Experts of a small language model.
Size: 10 layers, width 384, vocabulary 28542, 83.4M parameters.
Experts: 64 experts in each of 9 layers, 64 SwiGLU neurons an expert, 4 picks a token, a softmax router, 32 empty slots to pick.
Training: 505M tokens, 7897 steps.
Below are experts of layer 2 (counted from 0) of a mixture-of-experts language model. Rows are named router (the router's row for the expert), gate (a neuron's input weights, with its number), up (a neuron's input weights, with its number), down (a neuron's output weights, with its number) and show model dimensions 0-191. Each number is 128 + 24 x the weight over its row's rms, rounded and kept within 0 to 255. Numbers have three digits each.
Before each expert's rows: "comes after" lists some tokens at least twice as common just before its tokens as in all text; "gets" lists some tokens that make up at least twice as much of what it gets as of all text. This comes from a sample of Wikipedia text that the model never trained on. Tokens count by the router's weight.

# expert 34
comes after: "of ", "in ", "'", "to ", "for ", ". "
gets: "the ", "his ", "The ", "s ", "their ", "its "
router:133109124174101114139117092112098138147101116127079135179114125143119110097145129202150113106108092121170147129177140119087084125109140095120100095153156097128089129157095111081126106132153136101106156148111105138170130167132144117114154170134121149145112132158134127138088160144098074110168160124106084159091102154133089087160096140100133131101121159146088141104128158163137132130112082144132118153127125108133147129120129134083086121113099112133126111100188152109138135126135174114104120108138105141128117160108154136143162113127107113144132127127107110124118116135114158100
gate1:128104181122133132139134095144067134152133131120145127150103116122128088081148163171114145139148133106130130116095107078120123136131131133100134139138196161138151153136119121161137161142081140107141090127106114144130191098130143172064166159175128096100128097137135151152118158167151145117140152102145183107126132124083153159120175102070094123101147126129129108120124136148155147133129118138106130135095109186095127155111137145163144061129143118103120159127130104138133127131147166143100127149103112166177133125116098073129136093116124150142133102167131128160136112141094123096
up1:167117145175151098115144165102134160140089108140105087126139173145131120144139141137135108130165128109119112141115130169112079164136107142131123112122106161147132136156113130134118121121137124143149124203139138172118163130130130146151141118156104102106120137144099154089137144160153120128126088174160128077132107133110167164122164170076082141107165134121147105116147115149201111126108127138142128116125122119130182121154138126115113136128127135096157181154207099144122144131135126149130137139167128090127116187145117109133127128123128080157138138162108107101134098108084113122
down1:117114127111147095145138155126153113115138107138110118124097132138138075135099119141127159123166148101140106187102102134122132131133130138139148129131148171135096197096118149127124100165137134146141138121125134122156086111121128163102166106141117115158157110116129158148105122112113107165123144124163143109131125129123184148140166105147120104108106091125117158117114096104114115136127114121106084116148130142160160078141133111149109154113104158125103131118120149133126114132144141138147120108123106123132168126119117138200128134118127147125107123103162193148135090141112154115

# expert 36
comes after: "| ", "|", ") ", ": ", "m ", "ova "
gets: "| ", ") ", "USA ", "FRA ", "Win ", "ITA "
router:148118087173097091143121122094115162127094101131105143153108144143126138097128136153144142130119122098160140145150146114100101084112137125109130114143127093128106135152126137099149126141124142107118153160137123140146122156115183114073132136154150123132107140160160147123108134083107108090139131127103098149138103140153097101121105115099153136135152155121095169114146122163148162121121072164099116150132128141143170126125129139084099109141117134123125141135163125121153142106125183148086143092097092157109103145127158130163158130090122073162114113126108125104098136126131149138
gate1:150119128125123096128134115136147102155136096086127138142097116140182133114125072170098148078114120116151103115113126144107116155159187137114108143126119147137114133107172135125144075075079109135104129114130079081115153070146123104135114152135095131148124129113181091116130124097149126124126117122125116154127098139170120158171122092118117110130154158151098142113188112129095139179100128161138134123107100168131151120182095062153142092169115149101090142123115116157147124138111136132147134168108124142131160132089113092126136132119086153126178090152109096127124165130122122154
up1:105098123120078142134145135096092102137080131083164143159133110113107112117159135127153120082113163143138180086148114131120102156109150123171062127124121135123097142109123134114118172108148099109112116119125099106082141095145147122130120110145126159168103109169083101186146129129148119138133128182148161148112107125129122108137159106120109167131123130089159102154117102149107149143102161147135150136163107116131136120124156137148105088139131125153140150147167116096128088116106074129072103158127105132150189101138141169142141152094133114103145145128116117111122120120162146101
down1:102082139138134178132190089071140145121115149151127076142169151096113139112118121159118105109130124115116151092102125091123130126111111135094080077097138168122127170088182182163118129116142158097108131159134153110123128115144114135135151084121126165095157154109127123157094106124103087102110106098100151151151100120111142106082134130114160153114120107092089121125164139097142145138126138130134131109131116147130178128091130104149092097127098157098135150163131142110134166136144112123121151139116121124147087109103158165095147107126142109134125104122131127138106138155147129163

# expert 17
comes after: " ", "\n", "% ", ".", ") ", "\" "
gets: "| ", "- ", " ", "; ", "% ", ": "
router:115091077147101094131117114132101151171103075134116171139124111141126077104110133166124118128135106135159149121133134128102105144152125122127122096130153102144108121148101117090123128144152111099119148185137124167148146140117130087107127160176129133108114124151168128179074135132123101123169133124095093185133119153143114109144073142130142123091148145181083156139107128168139096159123125143110116170126122139151158105108149116101124137094107113123148122110144134120144154134150163134124147096128092154125107180120131127147151093086142110166129138088062096146129136141113163114
gate2:123093127184122112145111150127147127182124106123113118148155109106145095093090127137160105116116110088160139139097118142088109129141121159135143096128133100128156135092087158135104127171140135146091125118106116128127141111133099097142130143136103102039103119125128111111146104137173149166105131146105170139169083170129105120165134119096158129172095133147120158135117160131152101130135146154115185140124134106103132122143135151106072114147126119116163128135135105130174126118109131180132078123109173154115087146120150115131129106163123108102162119107085139140136071137125131140
up2:153111151107149128125150111125116130126141098095113103138122162122071169162100199127110127115118159156111144115174109110139133116120098121133105146126135118143137131097090118122166141121135155135158099092154153139174103132117112144111153147141133137170127151156090125106140134157159116129112120122110103082081163127150164094077142150141112122095118129054193162172108108152119154086155081138130100130160163139113167119117125100153121118109185129135138145090113152077113089171135163134114117140123110089111145110108138156120136165113143121123115155103155136088098137099162071140
down2:172106132176144149153136115112139110119139153126122143124095119137134121123113148113157141153140152111186129088162088106174109129180152084149080124178107129090159147098126111122131133128117089095130122088166120105140110144139100173109128105183170142161160145155162129128127111147104145102135156097133141119128155128117111140138110137147121147087084109133185116102058149141119114156116121155136125160139120118147114134129091093110122117199144125144146120070134199183126111103141104095092111105126125112139115111147070120098182146138143127118126102150124135114133114157158121123

# expert 15
comes after: "|", ".", "==", ")", "===", "\n"
gets: "\n", "\n\n", "|", "==", "===", "===="
router:140097097142098079143114081110104136147097113153109129165121139158107089094104130132130120105130115161140136131136148113092091100142140121129169129131156106122115116152131107093112124149124137111119126141123102149151160171099131111107153165162109150142093152143133154134084134129108110125155154138122102140118136154140108107133099141121139111126151152149118168127100118161135125114098098129116107169127144158121135109102143095082139143113071124134128110111198127130138139118131163160123152081139102148092140156125161134122158127081139100141141163094106096140101118171080155137
gate1:111130164148117123123139097141135111160152155125170142099099128173159140112133132142127120100167154172146113129139112089114109108199124138140126158114170089131089149071145116108123122159124080133122119114147057137164141092124149158108149114137139108125173133113143129132089124130160098148145151165069109140101101100115130102125128156084170105119113136136133142110106140150112158121166128108106162183131132155093086080085126183170131171145166116149095111145113131108165117124132115116119140108113115125141138094117174128133108121167178127123131127131145134111118122153124125131
up1:117110133145168146117131086125158142112083147135128110137163139102113096156139155143147152153108137103128085160123122145145174143124151130158141089110122170104139131130117116158117124105119147113170140077126172165133092114196120146116125099122111165162145097136101137102182139150152085096171160093167142108120137119142104158118119127156092122128139151123097127105111128120100116172109117115132096140152122142119163164137121132082154090113094120172183108118127121132068155138143122097129099090093128100185103173120107137130105131178122122138105095150131133117120158066104148166
down1:124097121132109147148120094113111114106105130124080150136111098124140133137119141107105128111137157122120151169088111123148134118114095132118092135157149176185119107119141113148136159128116126158103128158129165124131144157130121098137026145159119140123117185120125102128122146125156144090121124097132128169158128119138130163125140154125122126166104084091144119123093159114104114174112138141134127108119182104119169136119120123106062107146096120132118132102134105115130143160135135140114138156106141107138145106159103108128106131170091166113109122093109137179147108102094113110

# expert 12
comes after: "of ", "in ", "'", ". ", "to ", "for "
gets: "the ", "The ", "s ", "'", "' ", "its "
router:130103112172102112148109080129103142126092084156085131177108132167143123085142129189151112111123106127163130133164163108098092124104125116132127094128169109127117129164111123071110130128135139104106165132116100124161140153106141119129146170168123168135106118130123141141122152148073095123170156125110103165098110155145085091143103138097130147126122190153095150117127138167160126122111095130153124134161140140124132130109124135101105113128100137131147108087174147134140129108127171149108120120128097115119134151108177139155171120131113125144110118125086109127099124161083179099
gate1:131132103177180137114117110151145107107115121142089110158113134145112117096101135150132162146098112139125103127171138148097120115120162129116134098164104137116131125118124140126139112132182102133097147091107107150161145124097134096134102121102127125126132136122151134134126120184109094144109089129116112121153125135105104156142100128117106132160109139112143095100101172139129145121068103134145146176121134116080130106124111119107172142176136141176127134133123126134094084115132173119127144170125120130078146147151163082113145121138132122152169166094112150139155134109096137123
up1:101117108132110170094150139126162092125120137106125145115139144113103134100108105164151128125145134102149110155086117116099191140116124118167144159123168113086152132187088148130118114109152129101167133111163085140101151149136149114090128153135130097149139149131095146119099138147100092202149110137149173169162134112144137142125150136129160143117122153154159118117144112143108137152131117080172141135125190123128112105102097091115129142127092119138153127104140114118098139165132136114128170179122126110108133084125081155082096148136128113150134131128181156142157114136081155134
down1:097104131097142111111096129092176138084153126133139145115071127134118148164175101157138131132120160126142125113095128114167092110081145156141103124098164127130103157168127099128123132116109116113155103143130090146112107135138099155176089108136147111113183141126107131127118127091110131132145141112104084168131114115127164145119140104090104126121154153116169129126149117119145124177151092086158096098095092123168120104134122127123071139130155118100076135095129106138144125098127161130154114088075151120100129132090163103119151178142131146122116123142123135135140120140110136138

# expert 22
comes after: "the ", "of ", "a ", "and ", "- ", "The "
gets: "'", "two ", "three ", "one ", "An", "four "
router:135110124146103087128157130105108144117087140163087124170105139139124118080154153151157118103111104133141153126142135095101106146123135137128146118135155068102122138145107114126126106128136134086084120137121099116171159201127142115086155168161125125146110151128140175139115166139100121121154150127131113139082133168201088078152137147118157118108116123150077129103141164167096111110123109132106104146139106130163152136121134117096140110122129139140107110116134131136145136098167148107133180088123127091114118122100162105155167135106124099170176112150115116139098115158105138105
gate1:090154144126143154121156102120124138177159145155132089122129113149113145073127124134122101151129134145159130106093092083175104131143123143145141137126092155161122162174092150139140133157117156137085110119154132135164160174126161157158112203129112111114147112112138122122131093151133158093110081114172109131154180114109125134124151186108104111164135109099099107075120141134147106147145164142118121110125079139127126103129095109127105141135108142120116087140122104127109091190152136136173122135141113148114155134120092145109116127117126159135161171144108119095113134113126098152
up1:160129094123148104187165097103124155130121140116149128172143134127131125099133157097140097155102139132113154134163143142120127102141148150138144123108120102158118113100093110123082094073146129112119103168134139126153134091109107141138157147126096131112100112114116114158114149105110124139095116125159110104112122180123068127107154100116124157129117152120179126126106186107137179112134126161174089108175136106163121159109115121102090112123102100133159082074100160173121097137102120115094128164122122127139114135159163140105176126134126154150140166103117111103125166159128114148
down1:149080152104116119153154112135151147137101154100099104129139110102160135148131088142091134137097090102157084134078128147140118170177111073169123168110117121146141114152154108094154146105125112121096175143150096079161123134097128148144173139133170143122096107112123117144170116111183143164156157156144128116136108087155134092151136129127116097127126147173099161125092155112161148116095156095138131145124095161176171152110132103164132158095105170105092087092092158115128122165129135143109154142144174107130105155154105094159145130093125094103136120133124117128138115154108116086

# expert 40
comes after: "| ", "(", ", ", "; ", ": ", "- "
gets: "D", "K", "B", "F", "R", "N"
router:140150113175067108148133104140106167129081084149125131150105154131088111080111145127174119064127145131144146122128139091102113112100137120127139081144130122082109131144126129092122108154139138116124145148137134160144146168143147117073127164153109138127098130131114139155097156085099112109160133151104119161142122187134117109116084146107143129129118154128083157113101109166145131083141092159121100147128134111126150106125188138091121122124140114157115098125162151138131141110144156131095134103130136121131134153130164157142135115127104108154143129101098137134108113148137129127
gate1:146103141143157130123171146131120145082109131105141146137131120109109088150132116112153130135125158107162135171159174121154096100116149175109126162125100140141165170144084128163162167121102131091106116125123146139103125146133094109093151125140179131138139181115078139122149111137139186145185123143135151154100136122129140119089111112143146160122137180142122100149171138125117079144134098151108128123102100130108110098156126102103145129126140114107133163141114135143127109096162135079094120157098088140141110120149105115106121119161153112114156140092119190147126121117136153135
up1:140103061137120103102145140137108126159127128124144131104093133145118079157129178123108075160132163125120105138159159119116122128119153126128142115100171115155130181106113127151119124145124118144151109108169139173148105120118131109163113132158092102071110164116099099183071112112132097177129115148122136130097142103136159132089134170136160140179133139146101142153122129121129086144137110158116120120114126106119120159139118137131160167094164041128098153107130164173131131165110084145129133114132118147115150115117122133145145172156146103179118118133130098116195111136113203121
down1:115142084136121128167115119144104118086074161106133094129139133133136113139087161087146128137130135147163147127093123116167139173118156153156121115169103094155101098133137112127142122144130131172100136167124119100082108161125115166170131109155142078094153144165161121166117132123113128156127112136131134146129118142126178109125075174128161104140147108161065128140139159107096120094193157154150142173129145092067133110078149107109121171123140123163103146143152108162152106150163088159144128150120111123173137115100106114124100156095126111101118132130099144158105118136126143155

# expert 5
comes after: ", ", "it ", "he ", "which ", "they ", "is "
gets: "and ", "was ", "is ", "were ", "are ", "be "
router:105122099142100105151137086118086128142108104144062176156147121156119119119133128182166102133096115152130153126148108133110086103099100097109121129147152086137115135143122120088136116149143124107124131149108129163164158147134147116117170149148128151122094164144124145146120164118107101117165138119131069165109131176179112098135104128109166104111107173143084147086130148148100126108102114139107115178151126132146138141105132142081128126118112119130161110141153136132115155106136138117109147097121112142115143142121170132140158132119117097169131132086118108122107148145104157114
gate1:117148120164140127107094187088126120146168198104129102121110131097061128135151201181112078111108157121114116131122152120159116149145158103153133093113126115146096097105095133147147122121124101166116122123146109106127120119106129134114109113126169139132127185115086163157092133102114118144107125112106156119108144117126132137129160130133140103125101144155128118149170146163110111138125139119149149101109134146124117113124196109142140129099113115162097112137114152153109126122118102121146141105129115124126122143155088118149101119164069135156130120139139096104122144159115106166
up1:151148161118156105141098120136127176092158137109149138124094133127150126166123149100148127120146105105135116156167158116139126161146114126156149144092104163126105155115152124155126148133160088147085109171111123088137120087088142132134118120106136101134119142137124138136124098180127173132131130114065136112167128155137120175138112137156136141094128119160099128123145115172163140164131157156118081094109149148111144125123119144156137134156120139153081167140098132111159128135158143113117110132116159107108115116127087121122114117101128152092151151170135128169146113090162157082
down1:135117119099078115133076114171156149131094133121129057113101144158137110132131153174133155129145109119153131133156173124138159178140142093140193163132092109087150145110079152127113092113140144133148124146102104142155152132116126090183144099128100117134092089173180119124156094124122112128117126117120142086105137086120131156174127144131119116154166131158154100128145125116117195097128110175120163130147159168140119093120144110162131146057140180143119171102141141129137082146152173126119121146164135109137104152129112110132162132148109117140160122143098163133148100111130103140

# expert 18
comes after: "| ", ", ", "- ", "by ", ": ", "and "
gets: "and ", ". ", "John ", "& ", "William ", "David "
router:125123111137082124138127101113111157156104104128100155166111155149103134100129099157185094119103130146143129147130132076130110100108106107125164113148138109117088140155111122092101120157133135079091129144164109158155143142101175099088148147140127146130110149160131148145105134112100108122162141115090069143126122200140115090155104137126157124114127147132078148086127141163137113130116096159115111170123141106182145148115152140101082113154109116153146133120184135130126138088135161140082155120118101119117136174109149145100151145083122094171128149118131105150124141179131167137
gate1:115121128127151089124095138150110168142144132149131130118129106137116147146143100141138148121109120102135179149099119109191112141153088121125119150163123118095100145132142121088089121102113105087124127153179185150163151138133131112121102103098154188077150131165116153135123111112130129110139138142115114138143122087163093123136128159124118153170138106074153111146152126133141164156100110137128096103140131110101115128127106134106142188166083139090092121132196105123101152142121135142134142141158165143120099115141093165146123145158133129126117115091126122085156079137106139159
up1:136097130138128130096104094155125166117098147121118085104134141094099155122092109170119140123128154121128125157090153113135124143076123141160167141157096143090083137157151106116115133107108156139128116126123128105116156119175137134115071097142130145097142093171120134133172118104197157110130120110142092133162164093152110149152115108115126127183135148117134153146137146159136150117106124118133139176130128115111125107122084129096152086126109139098119156123131141154119125148103164159138115145124120114090157152174105174115101104160143175179131156112168087149136135126110123137
down1:116145128145136101130156084121169147102127106135101124116139111166145161163124157099164128128171116111105150191138162142079147128156105133081131120109126137139137095119114136150085152099118119123148114108071116125164137120116131095063104127148091120126125103156142129083115121105131080117142102140116120108110105079101130123156092089136115150126163080109131127107149141163113122113102119125072122112142125110106117084110164176156148152135103151154097151142120124130126129111154141155148114185133102112105099141111137145189072124125157126148104132110102087100126114098104121159

# expert 13
comes after: "as ", ", ", "is ", "with ", "in ", "of "
gets: "a ", "as ", "an ", "with ", "A ", "one "
router:136111129171076104106136105131108135152115115163101123147116136173120137109153125170167140111122115142132152135160116081104114117112111097139148110156159077134108119154111120080084110136133133107127116135123123113150159139119139113109149147134120130141127165152132149143121144120118095112180115149095107129135112173158094087151113134107131134098136148146082130094130149143109124126083058155100110161123140128154161135108151117073120104129101126128138099126162147127131159117150160118116119102146105126105116147129170131160170112128127103159149120110131104113120144139080148111
gate1:136125134150095168108111056162104128095050138158133112150116117129168147105137121169116131134126126130148150124142134105125118074138133132144150135146156145125124132095153127156151133142160136104158067122118140114122181112133174129119139086116171077133157138136137121122119126153171114164186138071119131147123160108127148081157111106167184134108155113129110166152108138118080149124105074126087177109125135117132098137071179125124200107134145100113115138121124088147121117129147126085144143101108086128149141135141121106107155127091137122146123120111146137122137118139133132110
up1:182130094109134135158146129147145139112115109072106158107131143158132113167126137118092127158122121132090092138111132122137077138130152136142119156109156111090115128142139104076136146132152192151134149132126124142134125126127098117165151104091137150121094146126104154169107141139148130134089126104157163104160098172129129160106079147109092117142057140130157096113120156138118142162102111120116151082110145138145133123132098147112142143072110145124123156098147103135114139126116102143152126156104126135125143144091160089143101112159109093122113098149121179107114131179128100125
down1:159133131162151111138106138079106101130139119109121140088129121108131136127164104156152129137124113145163098121120105140137119105154135119142123100122116142079088135123128111137145089142113176109132120150134128145108115194146115131145116138078107149145125175120148128123083149128149136115113096164154137101126097174133099127158105150151093113140101146105110154105130105123134122126145123097104126123080113144162177112083101114140121115121155114104144069138151128088094126136120160140151161140133138143151119169120178086097101126165124131160120138115110134112138134159108094128

# expert 63
comes after: "In ", "in ", "on ", "January ", "On ", "October "
gets: ", ", "201", "September ", "June ", "March ", "January "
router:123117102124094109148155120101091161127103112143111128173149168159098129107118141143187131117129120099143152165141134074118108133093128138094139090121132114143105142145084109102134149161149139081084115142136113172169131165100136100100151174133099134140079168148137128129116140137106111103143152133120102161123098169148104086125085152112128123132133166172104137096132134168132110133106118133109098149116098135139161148099128120096074151115127128126151095105125126110098139133146125138117157106143081115103134136120157144146130127083127093148157153102101134106107133146093156107
gate1:153124128061091148160123147145108122150096138117136104101152121109082103090110144120100099169150119152136147134115144137163096092160144095163168096114102101129100110136094152111099143140161154129085133164159138106135155126095189095106094136138135149169118109143147141135089142119122124122130152111155108136116123123128124121125114118150106144118096075114137096149149079087156095142172151140153089099152128113144122133141107104173129190163129152126131113129131115157137155156119134132156067139133115147158144115123114159137123156108122116167150143119148112163119111134154139151
up1:112146145150135121138125127088154116067116124080125128116114132136130095140160117136126158075151125112123127106140121172119168143142170162151118167111151134114137119167143154138134116095142123161110139130102123106150074147150089132164091129133101207132138096127141112138142169104134111181138107159129135101141119133132112172145095139133177121135103106129162108118127142135112155082124114157104140131125105105148116111134112106141109103141129145132129127133143108115137131137114171110096119113126166124142188128151189181133082108155138161110170122150102184147101128101158142110
down1:128110154155098142114123140158149178112164155077144107108094139148134116112165118096119122136115088128148164148097092123112155157137152117138156086168145122092146094144167131064103147175124121122109118114109106139104118126128089137089126093116143147088140104111144102162118129152153135137128130104143153153105114113192148155140155152072110162126105102118112086101129191084169115180134127158108160145126117097138132100153129149140103136137095131129127133188130145151082115112097157158103120124098116130125130142168124123075114132148092101109154126163131123117115095135143124113

# expert 25
comes after: "201", "200", ", ", "199", "202", "198"
gets: "0", "9", "5", "8", "4", "7"
router:139111105143126095138110096126095161126071117147094187155135159151134104067119132176152105088127089122143134129132141099110113114107096098113138091162162136106124130168131103073149110147175173101127117166117112151135132173109122122075132169169113146116126155108146126127094144129113115121137142178134110142122094163126115103159085127127139093135133168164098151125123114203135128141141108130110097134119096122135151112090118119067095139121103133134120116113139137092148158112133153134120149094147103110107153168103166148136141136096110089144147150117098127159118114126107136087
gate1:171134114126116161138130102095111186117107141147119167130064126145125115118140164142150092127127118133138106133120146119147141110171128089128145132157142103125157156156107088125138109125117157143083127110121141132109125145107136133109155093094099112151124178124138127115119100177114142132116118173123156142106131116076186131107101105120142129095145134126116141126129113109146127037113124139108118118117097156116157146071093153127092150163154118148138197133199127102173128116147138111141081119122080083119117154135161128143191094124130147147114150126139164122129142119119167129
up1:158144122134133158099116143094107121106107117080163124092123125080133131073067067120130166150153144117094154154147151178201101125116089107108133123123103118134118182170130158141102137121090122132138131151137139133155112120170103124120083159143090120094106109148124118118161118137144130127111127129133111096131126147173132124121142192080099115143151146117154128094142150139125123145129125133118113088130112106151119127122151096107146126118138112162115098136116138126135145160153125162105112156186169127168162190141142140148128165140155126154173142108124132113132131143084118095
down1:140156121139145151124128147130178149105105120088128110122151076097097143154124093126115152105106115134097154154102106071141135060104172140136181141180138117147146156088153099133122118144150127139119107090117195113127146066154119126119116131127146092094093100107099126130134140170102107121149132142188119136123137117131145145087136162147118141145109130137110155110181116131133154133045176148117075151115098105103163072152126087123143124135124137166092102108179112105170139128107114122125157097107150135109129182130128107175143127116158104131129119164140110134143133130122139141

# expert 23
comes after: "| ", "\n", " ", "No", "1 ", "3 "
gets: "| ", " ", ". ", "2 ", "1 ", "3 "
router:146101084167072105116139117095088134112104130164100144163123131161124097124112128158155134123128113117171155158154151127124109138115114137114145104120151107133117123156103092098136128141128154088101169164137127136157127161083131123117124157171144136142113126124152137136097160122108088119154172151091102129113128163150119120156109150086162123102138175171092177131109144175127121116122061131093115183129124147147148121099150115106121112100111125137136101119155130109124137136123163149098150108140087146108141147124166126133154100115113101161135149125091118125097124177090144120
gate1:166097122092132072121138124103124127168065144146118153123119112111113161109093112123178145152147137131166086140100117188114097113126122127147130123144140092152106151141106113116150147149164105119156152170184134119131125137115143174120099138132155097144134106152144093119130101117122132085150119130078122139122114102142142146127144128067146127124155127137117163090107155158157143126109167132158163176110143117104137140085109146137128110139126134102094149143125125157133128185118096126155131118134083137157124122115147126179116163082156108157126144116086132079146164136131115159
up1:167172154110132146181119126147114148135119112148148178129116100138126142077146123148105149141112121104109126120151119141088107111116153173181073122129154130157105124143111112154141124127122085115117148183130066103150162099180118165128142115148138110130169103119140065141110129129141134111127127114135130096203160073114134098141107137141142115085136096142135127145137109136142129149093100130159140119147134160129159108183120110145170104129155111176100131088163177175143133123164135158127106162181111145147164150116102147163170137093128137126137124146127124165121146117118140153
down1:137152135147152149129119132108158102114139135147147139092132097139118139149147155136142143111111116088118195138135134099175099157127125148147141115160079108128131116128114100115153126130137151080106136187126118128123119131127122118092134087131134131115149141179154101143129148101157124131098167113127092081161115089158183122114105110098144148130155130175160095156111151121140123135105146105117146148118083155132097160141156123120172156134180116100135135096150088124130121135143124148126133137137129159111164094142136149123103143133126146131151143158118121098136139134111122138

# expert 31
comes after: "was ", ") ", "is ", "'", "He ", "he "
gets: "was ", "is ", "a ", "'", "as ", "his "
router:118101122157116076124146090133112127134102100144097145171119151155150137101149110192138131120150111137133117151139112088104090135099127114122139117142150105126110131147139130076127109112111128103128139173089125130147182179139141110121149166145102157128088133154126147124110150110108077103139147151132096143113125167169079104172084129128129104135127164123101163111152122170129119104102115144135093184146124136152132166101113126108113084117116134143129113122165128140136128123133149143115151079139143128090145147110173141157139110120103087195146128103110119114100154123070147123
gate1:111132133148150122165127153105172138124105137110113130119117121162111152135129098093151089116145138122119115082136132137128113061130110075149161127154122144128157154125134158140166118124124096146122157113144163146115131175127140104096139134072119114133151104135141131153140107123123142105109143124116087119129139137126112164121099142120092166106085094141147115124108135153118140063172185143130091157156140117128141143148115115110080134150126109160123105143174167150152123144140143122096064147079132105118117127137124128064112109126113146121111133078143096105076142120122127095
up1:098142127102098125102107100126095100127157113127120129094109115135122151133139126107123096131148104110120093110161130115101153101187162150162148103128152125131142163143127145086121125101113106090140158155122142150112141126135127070149128129125120086158113130129147161134094103107168100103108139151139114102139157113091157104152155127129125128114117118104095124095113138143147095112150120092102139112140130120100094135138138108137107128093142130133130142134112125103169107167160138144151078146151142176119159142135137126146145132112165137145097125132155123128116088135131099171
down1:139123100104115150125128085117110155111090136122145089163125150094145051131130127097126158155126107163089136168141090129125122118113132112128118155115153161180103141111131092117102145128089098122144093125146111123132153117159137144115136105123166121130137151153176116110147136152120139149107190135086094101085074133125140110115140107134122154121108117145121153130177097156148095156121088113138109099097151131116121117118151136066176136099130128111141132128108127123063122130137170119155113147160173140088089124133160132155092117088091162139147118142138130125111092125122133118

# expert 62
comes after: "201", "200", "202", "199", "–", "198"
gets: "0 ", "4 ", "1 ", "3 ", "5 ", "2 "
router:128088093141107090147106083105100147145100111147079160171137147152123104089133119165136116102148103134147144143138138097130108128130135109122140094150129124130099129154117101082140125132116163088084141157133109149147136168092121132123134156126108116139112164140137142154117140116097133109137142181103116172130110151175102107146089131100132131136118170142082134104113164193130122130100108124104123151132110144158153148108129129115091114108101142116115127095134142100103127101131171161105158117136096100112128176128142132149162130115117109160136156112101117121131135140098168095
gate1:122151113152087136115119137162177135124068130108127166153092143145117070081160091158173155096148122142121115127127171144148096096159139148116159111086093149113144154132148118174085097128122129122102123110108105115121114191133115167143078149152109128196060189078076112135131125137121096155118109096151148136103161116116101139114131107127099118095116157103130106116113121158114121105138119088101145161140154127169127126119117157130125144142121135100135163092139104126117134109076126119136120093154121109147106089144146143120140106146144139113069112105139156101130091165137112133
up1:133143136161125128122091132171138083162118129132118151128110131110135124108141154140110120084190166175141113111120175140087174161121151092131135118141117086135139131116097150095126155182154130109094106137114133154147131098101116125134112111140110106116133149157135117200108117093118171091123119155086170145157158078146114085121132108111100125166107165154124119142110091139170151132140104137174154119168100126104154154115103107085124124143147176103142160124131170095105134113071114152115180105073089096159148074149168154082126133071132104094128133115169125096113184105126166092
down1:165141116153179165177138075168129136115107099137104178134146149148179130093116150130103107148126142146159121129139137151093121122119136112167116151143098146098141153067182151127128145087154122178127136157107095067096130118132144129125154137077118157157144107152092158158112108152145105115115116084131104138090118154088136167132177136145103095135095096157133131120152111092133138107070140119170145119156139152095142122132120098134120173125157141129145118126131174194138149124151092099132144098145125121134144118154131177146113133126131114138112140113134136108167135127149115127

# expert 50
comes after: "| ", "′", "(", "°", ".", ": "
gets: "2", "3", "1", "′", "6", "5"
router:136104109146084103140106129104106141161060095155119164165099137171122120110125102172139089096107093139150138129125127099097117100120127098111161120123160134134093148170102099095131132130169129118097137154112103156165128163119136134109147167139140143146102146131151138128089144147101112098154126143121109132098097187144128091151092155140114140120135148180094158112110110178145141137096109137118097170125116111124137118106108133079084141121128136131148106134186125086134161112134169119119141113118101112106166122119137153136122124116089092147144138114099127126095093141107154116
gate0:122106143145093132149145157158130153125119141149157127083113151162107130147112113106085110121092180114113145129112152085146124098090150107183152073122146115158169140117128146110120113111113146113123079128096136151154143128097101156153118155112122104132157140123109127167116157114172133169116124144118135157079138135108143120143141108109131148149114112164092132112150163138123112144120154160120144135123130159163143136157168120119122134089126169138146102117139134090158137126117102121176139128132156111149104129126094133105120116123111153141142109097107126133082107103073078110
up0:103155149144158107149152133124175153090133133144088148126125103148139155127110148097143138100108129148143123170108103166112148121123100138192141098101103098140124135121072161153094122124148163131129080121122128126145117127164098144102169156070121091162153136132151095114099146112131143143113108157124138156112135153137092132095131125133113133135145112134146128166104131136109120155087136120134164126151117117128163151128137122140124120089153109140123182149125179105053112121128095126112124116114066107150130104119137141113118174115179108129108094118115139137141124146129093141
down0:119092107124106102147174132133155162109128137147082120110126088124115133120116117131142113133145146091100103115051134126143120148108181098122145141130130117136136090132114136144119114162135079186119085131134163112137123077137103161108122101082146122114107105086117111119131113112120138110102117082144159135106140185157098102185149122184146107071116157098120119181108095126171117125126164150138119088137121132129169171160101132152133129100128099143137142161182137101141147105141125162086125109087107105146087142126147130142133140140111160105139139062168092105157102125143172141